Weights of a small mixture-of-experts language model, trained from scratch on English Wikipedia.
Size: 14 layers, width 256, vocabulary 5533, 83.3M parameters.
Below are experts of layer 7 (counted from 0) of a mixture-of-experts language model. Rows are named router (the router's row for the expert), gate (a neuron's input weights, with its number), up (a neuron's input weights, with its number) and show model dimensions 0-255. Each number is 50 + 10 x the weight over its row's rms, rounded and kept within 0 to 99.
Before each expert's rows: "mostly gets" lists some tokens that are sent to it at least half of the time; "comes after" lists some tokens at least twice as common just before its tokens as in all text. This comes from a sample of Wikipedia text that the model never trained on. Tokens count by the router's weight.

# expert 29
mostly gets: " became", " called", " named", " become", " considered", " becoming"
comes after: " as", " was", " he", " He", " to", " known"
router:36 58 52 55 62 46 40 42 63 53 59 54 54 56 43 61 57 64 51 51 64 55 42 65 62 43 46 39 48 57 44 67 66 64 41 70 50 60 51 60 67 44 56 50 49 68 58 38 47 61 34 46 43 68 48 62 61 68 30 36 61 57 54 37 43 53 56 68 52 36 39 52 50 53 54 64 47 36 46 43 44 52 41 38 39 50 60 56 41 56 44 52 44 55 39 36 58 39 42 53 60 47 42 38 38 34 63 41 60 36 52 36 45 34 44 51 29 46 60 53 65 38 46 55 47 38 58 49 44 30 46 47 51 44 64 41 38 36 37 53 47 38 51 58 50 18 48 43 56 47 54 45 48 47 55 47 43 22 44 35 48 58 32 32 48 72 53 30 62 53 51 53 50 48 56 43 43 53 63 56 39 32 48 51 44 41 47 53 52 48 67 45 64 36 52 38 55 52 58 54 60 75 63 49 47 53 48 38 53 62 35 39 60 33 53 62 54 55 65 53 42 42 59 52 45 39 63 40 32 54 64 46 65 58 39 39 53 30 48 60 43 45 40 51 40 45 57 53 37 53 37 64 51 47 51 61
gate1:45 39 39 40 47 51 49 54 46 60 57 68 38 56 58 54 46 74 40 44 53 49 54 56 44 38 57 65 41 48 48 48 28 43 58 62 48 43 65 48 37 43 45 56 64 39 56 33 34 68 45 48 58 40 55 51 57 51 49 34 61 60 54 53 31 56 50 59 53 51 36 59 37 41 47 56 54 37 42 52 46 56 43 50 46 53 58 57 53 46 51 46 35 57 51 40 65 37 38 45 43 23 54 39 50 41 45 42 36 51 43 50 68 48 63 49 45 48 55 49 45 51 48 54 37 46 39 51 71 32 38 69 51 30 60 42 62 64 48 52 47 56 51 46 33 25 47 60 49 48 64 37 40 37 48 35 56 36 60 59 48 35 31 29 62 50 45 65 63 43 53 59 40 58 30 75 45 48 67 51 58 59 38 35 34 61 41 70 69 51 49 41 66 47 47 39 64 52 47 41 47 32 56 41 41 51 50 35 48 63 34 51 53 43 52 59 52 43 51 41 51 52 69 50 58 50 59 40 41 63 59 50 55 43 65 51 50 51 48 31 65 76 44 54 49 68 67 49 48 46 48 46 46 44 52 43
up1:41 45 38 40 48 36 60 58 60 57 61 70 36 67 55 46 53 60 48 43 51 40 55 46 54 54 42 65 37 47 39 27 36 39 51 67 66 52 56 57 54 49 53 53 54 59 46 37 49 55 48 42 48 35 66 56 46 76 53 41 56 51 58 47 34 52 59 65 61 70 38 66 35 45 48 55 67 57 36 46 46 53 49 40 59 55 52 43 50 48 60 56 53 50 41 49 49 39 42 52 59 34 54 50 48 46 69 37 38 52 51 67 54 55 67 24 38 60 55 49 49 45 40 42 44 55 57 61 67 24 50 43 42 34 51 50 54 57 41 47 50 67 51 44 39 34 44 51 49 30 61 24 35 49 35 37 57 41 59 53 56 43 49 54 63 52 47 47 49 39 77 61 52 54 41 56 54 37 64 53 59 61 40 51 31 56 36 71 42 64 45 38 66 62 59 52 59 50 52 57 37 44 61 51 45 46 47 36 64 54 57 39 54 54 51 48 43 49 54 61 60 53 51 41 58 49 58 37 22 52 46 57 63 45 72 57 43 64 51 49 59 69 52 69 40 67 41 60 46 52 49 40 47 45 49 41
gate2:59 39 51 48 43 43 22 50 60 63 51 59 35 56 38 56 48 50 52 42 52 34 51 53 47 38 44 36 37 45 32 45 38 38 55 44 54 41 58 38 28 63 48 47 44 34 60 39 39 68 27 39 44 49 66 63 57 50 42 59 48 43 88 39 54 39 65 53 49 45 47 50 55 59 57 42 52 47 46 47 48 60 56 44 55 54 48 54 43 36 46 52 58 47 42 58 36 47 49 58 55 41 54 21 42 36 51 47 57 27 53 36 57 36 45 50 44 55 46 47 38 46 50 51 51 43 67 50 40 30 66 35 54 39 51 57 49 52 45 65 37 38 51 36 55 44 54 60 48 36 55 39 44 51 52 33 73 62 51 23 42 63 28 54 63 49 52 47 52 46 35 43 59 47 59 38 48 42 56 63 55 60 27 47 39 58 49 52 52 46 43 55 46 52 53 54 30 66 66 47 47 54 50 34 44 71 52 44 63 67 45 47 52 64 59 63 41 56 59 36 51 41 55 47 54 43 55 35 43 42 59 56 67 60 41 54 47 48 65 41 60 50 62 50 62 47 66 37 49 63 49 42 51 62 48 45
up2:59 42 51 85 24 41 66 51 50 57 58 46 38 51 59 58 42 58 37 51 37 50 46 51 45 48 65 49 50 53 43 43 56 57 46 54 40 48 47 47 45 73 62 63 42 36 55 54 54 66 34 54 60 39 40 56 47 65 44 52 49 60 68 53 45 48 72 40 67 47 46 39 32 32 48 47 47 48 36 41 62 59 33 39 54 59 44 40 54 52 48 60 60 52 34 45 52 48 52 65 45 36 55 36 24 38 43 60 64 36 60 55 27 44 59 41 50 41 49 48 45 44 49 55 32 49 57 53 57 48 60 53 47 57 63 59 35 27 46 72 46 47 59 42 37 36 45 65 48 48 41 55 39 53 55 47 44 48 55 23 47 45 50 30 62 48 39 46 57 50 55 39 50 54 44 54 43 54 58 60 46 61 57 47 43 52 38 41 49 58 71 58 61 54 51 52 59 27 46 39 31 63 47 45 53 49 66 36 46 62 50 52 58 64 72 47 47 45 71 44 69 42 52 37 51 33 42 51 47 65 65 41 34 54 47 55 56 45 59 41 52 45 54 55 40 55 55 51 66 43 42 40 58 51 61 40
gate3:40 51 46 45 56 42 46 53 49 52 61 56 61 72 57 53 45 46 48 41 57 65 56 57 70 52 40 50 49 60 57 56 44 48 55 52 51 60 50 39 62 46 41 44 67 55 47 51 66 61 77 65 38 47 58 34 52 49 47 59 39 52 54 50 50 39 60 55 43 44 53 59 60 56 57 61 62 47 48 40 66 52 47 49 53 55 45 57 52 49 54 43 54 45 49 48 17 46 39 69 24 60 25 45 70 48 28 42 48 48 51 10 55 38 44 49 62 64 53 62 67 59 74 55 55 43 57 45 52 44 65 63 47 57 57 50 50 48 50 40 52 56 55 54 42 46 53 56 65 53 75 42 31 45 55 64 46 47 44 47 38 50 53 55 53 46 49 41 47 50 52 51 44 51 40 32 65 51 46 52 44 41 43 34 55 44 41 63 56 58 60 54 57 65 53 61 48 48 73 38 56 52 54 44 58 51 67 48 53 71 54 67 45 52 45 52 53 52 54 29 31 60 65 67 52 57 50 45 55 39 48 30 57 37 53 57 52 59 46 49 63 40 29 38 54 33 38 73 57 40 49 62 51 35 35 51
up3:55 53 60 49 47 54 44 39 55 52 56 45 48 54 57 57 53 40 41 78 56 44 47 40 51 59 50 52 41 48 41 39 43 53 40 43 52 72 40 40 30 42 46 30 46 56 51 47 41 32 56 38 49 40 48 74 46 50 55 50 53 31 53 55 60 55 44 52 50 61 60 49 55 56 54 42 39 50 52 56 37 55 49 58 33 51 50 38 51 49 39 22 54 61 72 59 52 57 54 48 65 64 47 53 55 46 57 61 54 47 36 60 53 61 53 68 51 34 54 47 40 42 34 54 45 38 31 53 57 47 49 55 60 44 49 52 57 60 51 35 52 48 34 39 42 60 56 44 36 38 22 58 67 42 47 56 38 57 62 58 57 47 36 47 46 54 45 66 50 62 63 67 54 40 53 49 57 34 53 42 49 64 34 44 31 41 50 40 51 38 51 51 56 40 47 56 36 54 26 55 14 51 24 50 58 36 28 48 62 25 38 42 53 50 40 51 52 54 60 61 48 41 53 41 36 53 44 47 56 56 49 66 33 36 50 50 68 46 38 41 40 59 64 40 56 49 47 66 53 42 61 33 49 53 56 59
gate4:52 63 44 52 52 54 41 34 43 72 33 43 53 58 63 46 54 40 47 48 63 57 69 48 60 47 48 49 42 38 53 49 62 35 39 59 46 57 45 53 48 61 44 48 57 48 37 36 29 55 43 34 55 50 46 55 32 72 58 35 63 47 58 60 51 46 68 57 62 43 55 47 42 65 65 47 42 43 50 72 49 62 52 38 48 56 53 38 59 59 40 59 52 45 50 47 43 51 57 55 64 56 36 46 49 50 44 46 56 48 53 53 60 36 40 48 34 26 50 47 61 37 34 42 54 22 58 46 45 54 53 52 63 40 68 54 63 40 35 46 58 58 58 43 67 28 76 56 28 56 59 66 57 77 65 58 37 43 57 44 56 65 41 45 43 57 51 61 47 45 38 43 51 46 47 48 56 57 56 31 43 48 42 60 37 39 66 40 49 53 47 58 41 39 35 36 54 49 37 42 70 47 53 40 55 49 53 49 41 44 54 51 56 41 46 47 57 39 52 50 50 46 39 71 36 43 32 35 63 47 63 41 55 58 56 59 70 52 51 45 39 45 63 51 70 67 48 50 54 67 47 58 46 58 54 51
up4:51 66 46 54 52 56 44 44 54 57 38 41 55 66 64 55 56 45 42 35 60 58 54 64 50 51 41 51 48 48 38 52 46 25 37 46 63 65 39 60 60 57 42 54 44 59 42 51 45 42 40 56 63 51 50 51 38 52 55 45 63 41 55 44 50 39 53 52 52 49 60 42 48 61 72 52 32 38 44 59 48 55 35 41 65 39 60 53 65 58 51 53 50 40 31 52 45 37 55 45 44 24 41 41 33 41 42 41 62 52 62 65 70 55 55 48 55 36 41 48 47 53 35 47 59 25 43 56 48 39 54 68 51 58 57 69 59 42 38 50 65 58 51 31 31 34 61 42 37 58 38 65 57 48 49 41 54 60 48 60 43 54 48 67 65 64 47 58 43 51 28 47 55 64 33 54 53 51 56 30 51 62 44 67 58 38 52 51 52 44 58 76 40 38 45 37 46 59 39 42 40 48 41 55 67 57 59 40 24 56 56 68 52 40 43 50 57 37 63 55 48 55 41 58 49 49 40 46 54 39 52 35 53 38 50 66 64 45 44 49 52 55 61 80 46 41 38 39 49 49 37 53 47 60 57 44
gate5:22 61 43 61 50 56 44 35 59 50 30 44 43 45 59 33 54 50 64 43 63 37 56 42 63 54 53 46 40 34 43 40 54 41 57 57 49 47 56 28 52 73 65 35 50 41 18 46 39 57 28 38 38 49 53 47 54 43 39 50 54 55 51 69 55 45 54 60 48 51 50 58 38 45 46 41 43 47 52 47 71 70 79 52 51 53 42 43 55 59 36 53 44 43 40 44 64 40 56 40 66 41 45 46 37 48 32 36 45 27 53 44 54 45 49 49 36 55 59 49 47 39 49 46 36 65 51 47 62 51 45 56 59 36 36 59 38 52 36 65 34 46 69 37 56 32 57 45 55 55 61 42 44 58 54 45 38 30 46 52 36 57 43 33 58 39 53 43 52 56 57 49 53 46 42 45 67 48 50 55 43 44 48 40 68 57 59 35 64 49 40 63 48 67 59 47 40 39 40 54 52 57 68 34 44 38 42 57 57 64 48 46 56 48 41 35 35 54 45 47 57 54 57 54 58 53 44 59 42 54 47 42 77 54 29 50 41 48 40 49 58 55 49 64 69 49 45 46 44 49 37 61 45 54 56 41
up5:51 48 54 53 43 60 37 53 39 50 48 55 60 44 45 26 53 55 47 41 51 50 57 53 49 67 47 37 46 49 40 44 48 45 54 33 54 58 56 48 47 56 64 46 67 59 30 61 35 53 47 55 53 47 41 48 37 53 51 49 49 46 40 55 55 51 60 31 46 46 52 44 41 49 49 54 44 51 67 30 42 62 51 42 62 63 48 30 68 64 49 62 40 36 40 48 51 45 54 55 61 40 60 44 50 76 44 45 64 30 43 45 67 34 41 54 38 65 52 53 40 51 46 62 58 60 46 57 51 11 48 36 58 51 34 50 50 45 45 53 49 51 56 61 47 51 51 37 49 64 68 64 71 53 60 34 56 57 24 59 47 53 47 52 33 41 46 42 47 43 44 48 51 62 35 59 33 34 52 34 49 52 41 45 45 39 57 43 35 44 42 63 39 74 45 39 41 53 23 42 55 49 62 44 44 45 61 64 47 60 36 44 41 37 34 46 55 68 30 56 58 45 48 50 63 36 59 41 30 52 38 58 41 58 61 55 38 51 56 43 46 55 39 39 73 56 65 45 48 50 38 48 58 56 53 44
gate6:41 57 41 46 52 50 49 56 62 53 42 49 54 59 58 47 44 57 26 68 52 47 54 47 46 48 52 54 50 42 63 60 50 56 39 48 41 52 50 36 61 53 51 54 52 50 48 48 53 46 33 38 40 46 37 57 58 50 55 35 51 39 40 36 37 59 36 61 38 28 45 52 56 61 44 55 29 36 48 45 65 52 68 52 48 49 53 43 52 43 45 51 53 65 50 54 33 36 50 58 50 40 33 56 27 58 58 45 36 32 52 27 44 47 57 74 50 46 48 49 41 41 56 68 59 25 50 36 40 56 50 39 31 40 49 42 50 46 46 52 32 40 41 46 45 37 42 36 38 44 51 59 35 37 39 49 52 39 57 67 28 51 62 48 43 44 56 38 55 64 62 42 54 49 63 43 47 61 51 46 51 42 60 71 48 45 55 41 62 52 49 55 54 20 55 55 40 29 43 62 42 63 42 36 47 50 57 50 39 38 38 51 81 49 62 32 51 54 58 42 46 42 35 42 51 51 60 50 71 52 67 60 67 49 35 47 53 48 45 40 44 51 60 58 49 62 62 70 38 35 47 59 46 43 48 65
up6:32 52 49 50 61 62 39 65 57 45 35 35 44 46 71 46 43 49 49 70 46 49 48 59 36 37 57 57 58 58 49 49 53 57 48 53 31 60 59 48 41 60 64 51 49 44 54 51 50 40 50 45 51 56 42 57 67 47 58 46 47 30 46 37 44 53 68 59 54 52 59 50 41 52 33 48 40 49 49 40 43 63 55 44 45 46 50 42 57 34 54 46 46 59 47 42 27 76 51 42 67 47 51 51 36 68 46 52 36 21 50 34 46 58 53 67 56 61 37 45 28 64 42 65 55 40 61 46 34 49 57 47 46 66 50 38 61 43 48 60 34 40 43 51 54 45 53 39 42 74 54 48 59 48 44 44 47 61 43 49 31 48 47 50 37 47 42 35 40 65 45 43 46 38 63 50 66 55 46 34 43 36 53 57 60 50 63 51 61 38 43 44 52 43 47 62 52 39 30 58 47 55 54 41 31 36 51 39 54 31 28 37 56 28 38 35 48 48 51 33 60 40 51 37 49 42 51 49 65 48 56 55 52 54 48 44 42 59 49 40 61 48 73 62 58 52 42 49 40 50 54 54 15 49 48 48